Weights of a small mixture-of-experts language model, trained from scratch on English Wikipedia: a variant of SOAP for the experts.
Below are experts of layer 4 (counted from 0) of a mixture-of-experts language model. Rows are named router (the router's row for the expert) and show model dimensions 0-127. Each number is 128 + 32 x the weight over its row's rms, rounded and kept within 0 to 255. Numbers have three digits each.
After each expert's rows: "raises" lists some tokens whose logits its average output raises strongly, later layers aside. This comes from a sample of Wikipedia text that the model never trained on.

# expert 1
router:145141141100136136179138135133104129055128125100116188030125142132139116147127113094129117218154125138147165115115112119139113132132127128098114103143137147107098092118108136045121096137169110160141176100101104154121109112150083130138116151212143207111147105136171066090085185164133133154153137138139137105114106109084131099139144111187130098128083104172161113141107130124033138111115
raises: " (", "の", " (\"", "-"

# expert 43
router:146169168074128170120141117131126137162090109103095179075133163114129051146128156115137069163111150122101135125106148099160122102159062129071177101154081151143115129140097162121085112094136135124134175128139094119121091183111128107127069143119182181153138112129175135125136194120193126076091155084104160136166105172054183095140120044185143096110095169121112125236151161081128116132105
raises: "\n", " This", " The", " They", " However", " These"

# expert 42
router:122117164127152174133129084139138076127120162149129112160130189165154090111056118162152119168136167188093129144113111093162081084147077131090220085105113181080099090133140135133061091118158122153114155135122144135140093197116115141050109114113170163151176108198134120079136176111143159126136105070142130111147099170117135124111071055158162142110135101133156113168161161119103151168119
raises: ".", ":", ",", " |", " this", "s"

# expert 32
router:173165162126205131130124107148138101132112144118125149130146150162143111124087166129127081237082139116122178119126106097170084124123082147067146130131138093091096071076077132090143104141166076167118131117087135182162068123178092107144112147146139181123151123140154089075118171142171135162125140102121179148118076100075152117121069075158119146171116121122170110136108140128090150022146
raises: "ville", " and", "-"

# expert 60
router:118187111097102110120158144189091123093079181092073149127151134137137063132118099130168145165106182143113146164091138146147140125187082180140126144112086142140057122143143115133143112171175063192106142147094100087142132172183127124109125228176150112107113075128120095068126109151138136112125156101111121149135130081159146068101120184135144110163104114121137073135151137128098121084110
raises: "=", ":", "Personal", " name", " that", " country"

# expert 12
router:115125111108169134097149127198123075089097177135114112140173182184156096150147105088174128125097154129121121126105110092185137130185063118100138075129093120096129097073064171139156107100136130169195102122087116165125105152160089051098055156160136137202118099162128065100093118183141154147157140116125133122112086194116131093106133167126205083149125107184144087127129151150124147097128
raises: " of", ",", " to", " in", " on", " "

# expert 34
router:140151170130138139182141091185108134109062204128102126164106147131117135132112101131123162135133145151098138112117092153121076134123094167063121164101105151106074092108098147117098064177153116153146139104141082130098115214152119143053094124143143089135139094141189072149115129173156110121155135126135154128146046194120158121105130060119167094199116100118120152201174156091127162159143
raises: " ", " also", " a", " all", "===", "\""

# expert 51
router:141122184123142161155134109139030091090124182128072155085106156102138104160070089120175139137116138144110135121127100127144046128125098134105151071110140091198103139119140163083113137167158156103117107092090119162073121199177138127123144137126152135158141110140153122060095138113131173171114129085114118122091140099085156082127071107197107126128082086134110098162120148178069160095122
raises: " none", " not", "n", " |", "ly", " at"

# expert 37
router:154166173090160164172151102125131121145101151097072138146166132167147068099136143142208128164099127124083164157116097156185092080152108153132169061114095162108109115144150164117172049098127093135165118082116140147121136174132117096057126131157165134159115107154175141102167145155179145128135113113119150140143140160122104113097108130166167172124132103122134148168147138100117142119120
raises: " ", " a", ",", " and", "al", " or"

# expert 33
router:160154186125119135172197157220116083134138183101173174078125146122126095143133122108133148130087106124154129120102136137171067121173095166114146143126147184114103055118091116105142129130124121125113212077103116174162130133176151151125073174121167134111129100109163055080165158147151186134146141109043123143217124089095102119100142103148121106159089095154154129166105193103113140063122
raises: " ", " Location", " —", " 1"

# expert 8
router:130137156150136120165156126116113078061108155153124162126180140165139087127123134140112127125134147134077134127129129132168062106150110163131143129180063149082091120089147165112161084129180097141187161144130104090126071136129111110127078156151191117119140110198154127110128105188125148129142165077114147132124108153072139115038095119158138119174062075153115104149127190159097132048105
raises: " it", " this", " the", " these", " her", " some"

# expert 44
router:176133139115124174135181159141115113102123134135077151093135174162096082145152112101133131157118117194155170140128048122146127085170110155112136157141051095130100130176059191103163137165133096101151120113079134130150119170130162137104092154135134097148089114103111106098132126192156131125147088132090173125142086131115093058028117118177135158115078093124111119152118182129119160143144
raises: " |", "\n", ";", " with", " and", " –"

# expert 6
router:197132125154115118138172120159111098150124162113119144139128137125137114212099066100117131153156129139125136118149123116151119100160087193128141112181148121138118088142079178092106155132250119125136126052088101115173100140143123141145084210151130123168086092172140138101129136144157137134120176125108155155130075123113103112136078119164168129181065128102057144148112143141130149146119
raises: "ate", " and", ",", " at", "/", " or"

# expert 31
router:138138101100115142140163127142123159093117163140099181110104126149133128162114073101133153137143146136098152178137091162127116160117058130096167152103089161136093046135062119094095110161120081134103110130120088120180125186160099118095074140135122091132106095167167133159119123145165182112124169092123122156196066154123130133058124150174164095121114135144129111173170160108119132126164
raises: "-", "|", "==", " ", "\n", "==="

# expert 59
router:193162156080158135162128141135141098112133147124091126178113142155129116081129139186155105120026156142107128153114083148152077118176107151085151093182064140096097072136150156109078102116144109112141124138125150144147122148184099107121134100173142112125114130130143153077180150145187201059111153129126140129131114111136174112102098042144131165128152095083105137130170154099121130124100
raises: "ret", "reg", "re", "ale", "ren", "rom"

# expert 53
router:144118173128152141157148127163123059075111154147131140108145144143123142106064167127113083134134144110108148119109105141166099151113112136073123111150087174094086089145152182154182090114162084163189154121129122078118096172130098085128070123142155124146158087187187107154126155219132134129122141110123205151132094165104153114071120079135155089147087126093113084161162139088103151094132
raises: " the", " it", " all", " ", " that", " a"

# expert 48
router:140147117050096138120146097141091105124091132043144156142142160170127137130096195089114090125147166230142149188058044087147129152140116132067177113125087129075092078103108131102094088149157110133144191119083118096128095152106121109125096137165129109152150116142145117130155129139159150137158146024076138123144116143101116120100070098134153111130131105156145098186137145168128118145088
raises: "ence", "red", "rew", "ug", "gen", "6."

# expert 45
router:148146125101158170151154111130102092105139126126159126151163159147160112144129124124129072160143155119149177133135123126186107100188110156127156111150131111149117101124079119117120115139171066167152164118089056128121089140166083122081110117149153210144132090128132088064143110175150141168160124113102120124129102072111102105049080101139136076150058126138156090122143122108072150157082
raises: "==", " the", "---|---|---|---|", "====", "===", "Member"

# expert 3
router:176137149133164140166121136107131112115102194140140147142115178106151118110121128124151147200121139153144139155125110157140098120167121148081144100134102157122114084113147144140115116139183061138117143129143105121172076164115154128117120155133146153172117091166128113039123138110145144102106147041154126130131064203128148091108095061186131083135102100119164134132146193114105177151148
raises: " (", "-", " |", ",", "\n", " and"

# expert 16
router:167119134104112134126220186128099138118088123084102181105169139110116127120152109107122115162174126166124157142116121135114122054114135138121127100183090097139104137091114145111128119143141092097154172139092050168172069113163060168127101152188145165163116111120156104110076133167142125128150147147035170171167104148110167090096145140163156131113069158148123132139133124135093127118103
raises: "-", "que", "ted", "–"

# expert 52
router:173122164111169121199146091160136104109130155073085128118188134164157080131129144111093184123055118156078153106110124116162124147125104167118172079159067140101125086090133142074160120110151132122158086107089108159163112135166144156103071117125178178152136132141152127132122110167163181151141129102134078172140117079112104090099131111140147138182138091104126108159111140134078152076110
raises: " the", " a", " an", " to", " his", " both"

# expert 40
router:145126160113082111124156175132143097135104144092098144150111144115123126173167123105171118133067140167069133152098081132112124138125120170138182107114078107126132068134093183125118085138173101144119160114025130154125109177125132011128106114116130145159143091193151127094127181162142145108152107085069162165118078176094146082112103113148140064142099077070177108136140156170150167143102
raises: "ut", "od", "ir", "uv", "ug", "ive"

# expert 25
router:183149103092124151139176167163124108138121138119119127138173152089144108137134136136116139130142146187145166110050045184165066136116099176110172097149089149097134125068111153045109107099179091140139148123132095137143123158160148092120108152137161105165178125171130099087123170197157150132124118103081138193170096106105140116124120111131145131149051114140128154166108133143082171060103
raises: " the", " this", " each", " a", " their", " an"

# expert 63
router:131152195110180141171179129165116116150123130134102128098105158088180132101083151107144174138123142133092174097107136123186087087127088190095160103116098142066127120127117110114089130139115064107185088119112110151195105192234117097106089164135155154131164109172141125080156153161164164121125110121140116139162107132116087103089103080187144156127108178118162090168163173131126148138130
raises: " ", "\n", " 2", " 1", " 8", " 0"

# expert 7
router:133194112107200101192147077148098082113101197122048117158146129127175064178108133158120128193114143133115141154018141134146126145181105171151137100100106158140095102158117128130138087154159054145133152123121101099121126103169147131094141237143169133128124080153121131101112124163131147141115131101121112179140108142125121090107124153127157156187050090135095045183121124153129151111116
raises: ":", " ", ".", " of", " that", " between"

# expert 10
router:141169132119170101138171141119120091066103152068044162089151132172128089119158128125119097142152140140133147156133112124180042144148109187158116089149114185113122140149099122126160138166153097101124149068128101136160106159120146143106072145150156155134104106130174111103145175169165135147132122105138155154126091153087144105094117076176187057142070098149151120124130148109130136142129
raises: " (", "\n", " |", ",", ".", " and"

# expert 18
router:135150155132176135115134136101131082062099174171112180092163161171161083153146154097089130120144124101085132134110135101133081109183107142109149115151049156079105093066117176127155039135172108102203136139107088124124064133138114122101080137145174152147159096153174121123093086161134164125119156084117135131117100130107115095048132143185151117140119117164150059124139165146111110061117
raises: " to", " on", " for", " in", " at", " with"

# expert 62
router:176140141119140111125145121199092120162133129121135153161146147152130124199114141120099114123147165152112111183132150144144127071151125197119104108180115151153103134094103166137104126117180088107128116116091106118157085135157109099144076176112143156135136112125126101086119098122146163128159107107116201162166113183106124120096063128144138108140058112173180129179100153109108131108141
raises: " date", "ing", " of", " by", " from", " on"

# expert 49
router:178128128094108158136125107178079146118127160099130128080154159123100136113064151094143131129140139155118102187073155145141110115133148165139136160172134118121104151118090097119116102118179125132137115129100066144181084121121095080159092177128117138200147072101181081035131126154142147101080113101087178161161073122091141096124055085138128075164096124162164119119097156117088108073098
raises: "ed", "ation", "s", ")", "ance", "ic"

# expert 20
router:140134097127095142188129056168076122150112152061111157155129145071131126111089168107153108133137164222104121175088094092162126156169106154073186135168117132104118130183117115063082135114171127144148090131129105093168100155132136066138116128101124111167243113114155123087182102152129215154173129119089187180177096142084094100085090108138139119111130161129094075148124167138118134084131
raises: "-", "ender", "run", "vin", "la", "ex"

# expert 19
router:117133160114152105141137156165123055094125159115132142084172137158152141147103147192109134138161140115108170121113139113165094149131096179081152060112098182111112078166142134140150144133116101132152139077115081069164101183142043094132103167123157164174100056122171103135109158174118130120139136128141116187161099151116092125118129092161165096125120142108100082182115167114127190072140
raises: " the", " it", " some", " its", " all", " a"

# expert 50
router:128134173152126156217200151156148054102097112105111124074115150154171065125122130120107134140108177115111130110105112153159101127107074159121189127178127189093121079141109110076088137175141116141133165102100097133131131148185122121104060144130179126129151085168194110140097157208148136125102121113084106136160117104017116122090109065168146135119107127133132106199104178143115143122147
raises: " ", " 2", " 1", " 4", " 3", " the"

# expert 15
router:136160121161142144143134148138156058058093101134121152120157116149164105229153128150180087174112140148089169111106139082169132092118077133129141121168115180133117103138134179026139090143157128140148150106065147106076111208162098123158077140153151099132182084187127097123118121167161152139164106114080164164173137119070141069081121098124144109072129135105165120167114121171135144123096
raises: "s", "er", "S", "ers", "al", "ep"

# expert 29
router:128129124096139120186173127120081105110138120061071211105158116108121102152111174086121111121133153164153170159098142121158134129160091183098149087131132097132132117087108144124145049119162128090124077096150044132177080149122106118091091150172140118151137072169187073141115134127128116160115111104076149123160133167066204086111143109118141122136062154101108116157119159169117114149147
raises: " Euro", " challenge", "lik", "weight", "ture"

# expert 38
router:176164160150127122115156105120138078080147105157034129086136154151160091166150153131139154125139126142158132133135116134194068134215083129106158104120136071094092133115127135090103049106166128137147173114135139123140127130152108080119081140128153126143159120204167112118134105114164191138080123103137151144127133156115182132130096087161142125177085094106142129175181152077089156070130
raises: " in", " with", " also", " into", " to", " a"

# expert 41
router:126139132110168156143111149147109057128104184077039168155216165126094116146128096096132160175075182149068148129095102142198106081180100144121150153196129182102103122144109149111102127173127099143117099094132130134064131212141151133129143148105142126186134120198234120146158154132134144173157051124118162160162108153096140107103057080168144161105090126117113160189173147137121155106083
raises: "up", "and", "its", "it", "re", "Re"

# expert 28
router:229194180116185121225147169130079080114103171102119121135113142085151083121130136177166102150075147150117130141129026118140107096155096184113149078205071144136119090077137194108134088125122110113130140106119092136110121169113157084101130118083153120111121106164158130113117180106163171082119107104128146164113071139112107135102104114172137167114085143123149091190130194127106142111118
raises: " the", " other", " those", " their"

# expert 47
router:131128135116214128136178115144133108097096131136136132089184155108164144171102190128121162179147142144137150205096065062114097130136088106111157120133123143044119074067104152084115079154110085137134186112131113095093055126150121127111066177156157123145125070165141109147207098169144139194109167074066167131149152135097145098124128105127122134108065089114152089111143182187124154110138
raises: " own", "tle", " role"

# expert 55
router:151120111137160167144126133116090094081117146080080165146193140143103055168119100102131132134123144125093156122118110119144087069159065151135117143174114170135089116171088162121122110129149114118158130032092127068144135188134121107093152142098203116156135095212140114109103165170188147164126096108083135147163113139102115107092080101162138173096104153160085116176135164156113194102085
raises: "S", "T", "R", "P", "Ro", "C"

# expert 2
router:123159125146126181155165126138123137135112150140147138100179168139117087123099099118147110186114145189155153103098138101158073116195055150126188081161104155120107103091121169088098101131152106103161140114131113141123121159136149122053093139136174106168175134193125102070155142165189168176138107097107143160171111169132110122135067122175128126102128135136152100151139169093119142123077
raises: "-6", "–7", "rd", "°", " years", " year"

# expert 35
router:183152120120131129132143166159079132110089147126135143153159157143104132190123116127096129153134154204131158139141090106123144064200123169096125113115112105152082115082116149089128128143214081140099148096127101156178057119138125137147097182129150174164128123139113139079184093138176114176166135143087159153133098124144101112100072114148175098129070115148093109136139137144089160073141
raises: " to", " from", " once", " for", ",", " as"

# expert 54
router:172164102112175125129150136138129109106099116121154122142127139116126124222115106091136053137124129146148130175136103109118119123166085190109131096162148095175103137096082118116049150123171059130151146076124105083164098118118152141120108145106122156172127129138152120132127131166144135148189169125135148183162070177139136102108118112169156115183052144165078120144129207064110175132104
raises: " there", " at", " in", " with", " also", " from"

# expert 5
router:177138137101148204128163082118115097115139121085133168076146142157129139192138114165166085140096145167131182142085122095128132083118111108117137129101136202092077122139096127138142131155149119171146212126081125118131133142175076102122103152203168180136181117161123104126153188171165142111201119093139176124170135067102123077109147058153177145161129111166151126162133147139081196140149
raises: "der", "ber", "sp", "bell", "ver", "mal"

# expert 27
router:155126113122101151127144139169143098158105138110107170104145146129173101164100115090139175158134136114058115138094154130126125106133100129107147131167105140168107125151060117108152117161156111174115157069096057191136105202147100072123013123127162122118116107127149131134200130170169129122118109122122151160128046162098119121112131113191162099125104150118103143186110187108127128049121
raises: "\n", " These", " This", " However", " Additionally", " The"

# expert 58
router:151134092111221109107173151186115100058102177086154133113212126118110092137141135083128140136104144112058165129137096134132077124160122180105160149173122112131121132131116148082122105082172125148113092110120117153177094167135114108135093160168159164179137131219186117126127151150172149157174178104138106198131132079109092098119114101162133092142080121164093146184129143103107175090111
raises: " others", " another", " other", " including", " the", " some"

# expert 0
router:196176112108199125135147123121137113110087116153098141091109188099139102176065171065134072155155182174080109167064097105110132153139122163053150154157118127099095130117102109083113118149130122095103156075136147133136095123142154110146132153151151130149187109136154113154122121126156146182152139060087120118155120185100155076079134098162118152095084185184133043153157156141102168086135
raises: "end", "a", "or", "ail", "in", "to"

# expert 57
router:175197164115145117183130150115131124062144160076070139103149155145146120118120123131136104204140142140132216172154157127193085180129121135102117113122107163128107118100075170080117120128155049136126133068100086112109097164114137129111072142135191210151128104124135122135154179137146145141126184128146136144144105103091125110097095081194151074124053069155165105130108143094125179062121
raises: "===", "\n", ".", " |", ")", " ("

# expert 36
router:176148150097191138123144110209103074106102201125033141144152155093124073173122083109116180125080111135124149123113114095114057148180096157105153146143116150115106103121081138118144102119153143115139108051139057165132128167142104098043143151141167132136149123176183107140117164136155159157107146106130121142130072137147103078090125118142127101196106137201102149154120121129103128136126
raises: " the", " a", " part", " one", " an"

# expert 56
router:212155153155110117154173157142144114090115116139070146086136146159134072201143189093086088166112127154116160101086132137139148093134116166152138151179115134145098133132085136046114133172200080109146170105099101140149069129155158142133109211139135134147127087132135104076133084157156114131158095129087149165139107096107138059074121101168146075156083096109130112147097124129122148049145
raises: ",", " |", " (", ";", " and", "?"

# expert 39
router:187135133090136136238155136127115098113128168089142124141174133110115108131084113132152149149121139142067137122122103138215121139119108201103160125175113157079131095096133174099132132117158145123165140126118082161166096124135112072151070144119178149151161114130121093123117165180159136134146114153134142168128094130083100121042109095131183110148048131168116068153133126142060144057060
raises: " the", " a", " their", " an", " its", " this"

# expert 24
router:151118100129096113163176158136107101138119154134080127109164149098209065121099156126136082143130160206173170124084101147186105144102094148121237105116093118098118090085119143042110161117191112173167153103083113099157108135170170106102138111126184111135177133141142087091133115147172163170110089094099095135141080081047195126135143116142143156196086112104145106167091152147126177073106
raises: " the", " ", " this", " a", " all", " both"

# expert 13
router:169141131126115119125154162150132102074125155141129103067131139160143125157139154119128137138144132122074161157110158116238132161194135154077163153102134106056114142133120190137082083110166131107158146108084083130150149152143094092100052151133190150175123100161145080107114152134128163186109127140152122171121130126109088123062113123151165112129075172145144078158154145095109125047120
raises: " the", " its", " it", " that", ",", " at"

# expert 30
router:142135093061112199131142140171097144122091148085132143142105181110131121106109189121179090180112174180124142210105111091120118081156134161026140135186083135079059105117088180147113078176111095090140151143061124099151098144173143091133131135150166182156156143133125097118148152176156144084117139132106171183128126131102068113100107140132119131153136164121158106155124156096072133138109
raises: "n", "nal", "x", "nic", "ny", "che"

# expert 4
router:111157110090153172141104104178088133069069145097130154139161154073105154149122139095118149120143206180076163166128108112130109080141084133089153141157112154097104097112064179136106148131119119124105091054073113139122105200154110069128123128102131149152178112146141086129160119143158140124193112152099207197189093172124083142123101116137102152110122163133117112183175134136110144112068
raises: "ll", "t", "d", "ap", " ", "ten"

# expert 46
router:136232106121132101128164090136080111112121197119067153137202139172122100184130090126132155179089142142112150204126104141132095069137108202146119072134089125115078086154092145129184116171160064128140131082095141147135104179159147143144122204110176110152109083144144118109132100139182159139134173130100131154132106123113144077119063154167159131096093113131086108157137150142163148060107
raises: ":", " |", ";", ".", " that", " of"

# expert 23
router:151125125114127160123186140143116105059099166120071220094129147147168121160141145156142121107157174128147162126085103134186067118132101169098130092124106136143088145122100107107142150097129083113130156081141127175162098184174118144063105179162133190140152085112151088019154101193148146140116113120113156139171129175073116103094139140173155087185102122127120153141088171164121119130077
raises: "\n", " ", ",", "-", ".", "=="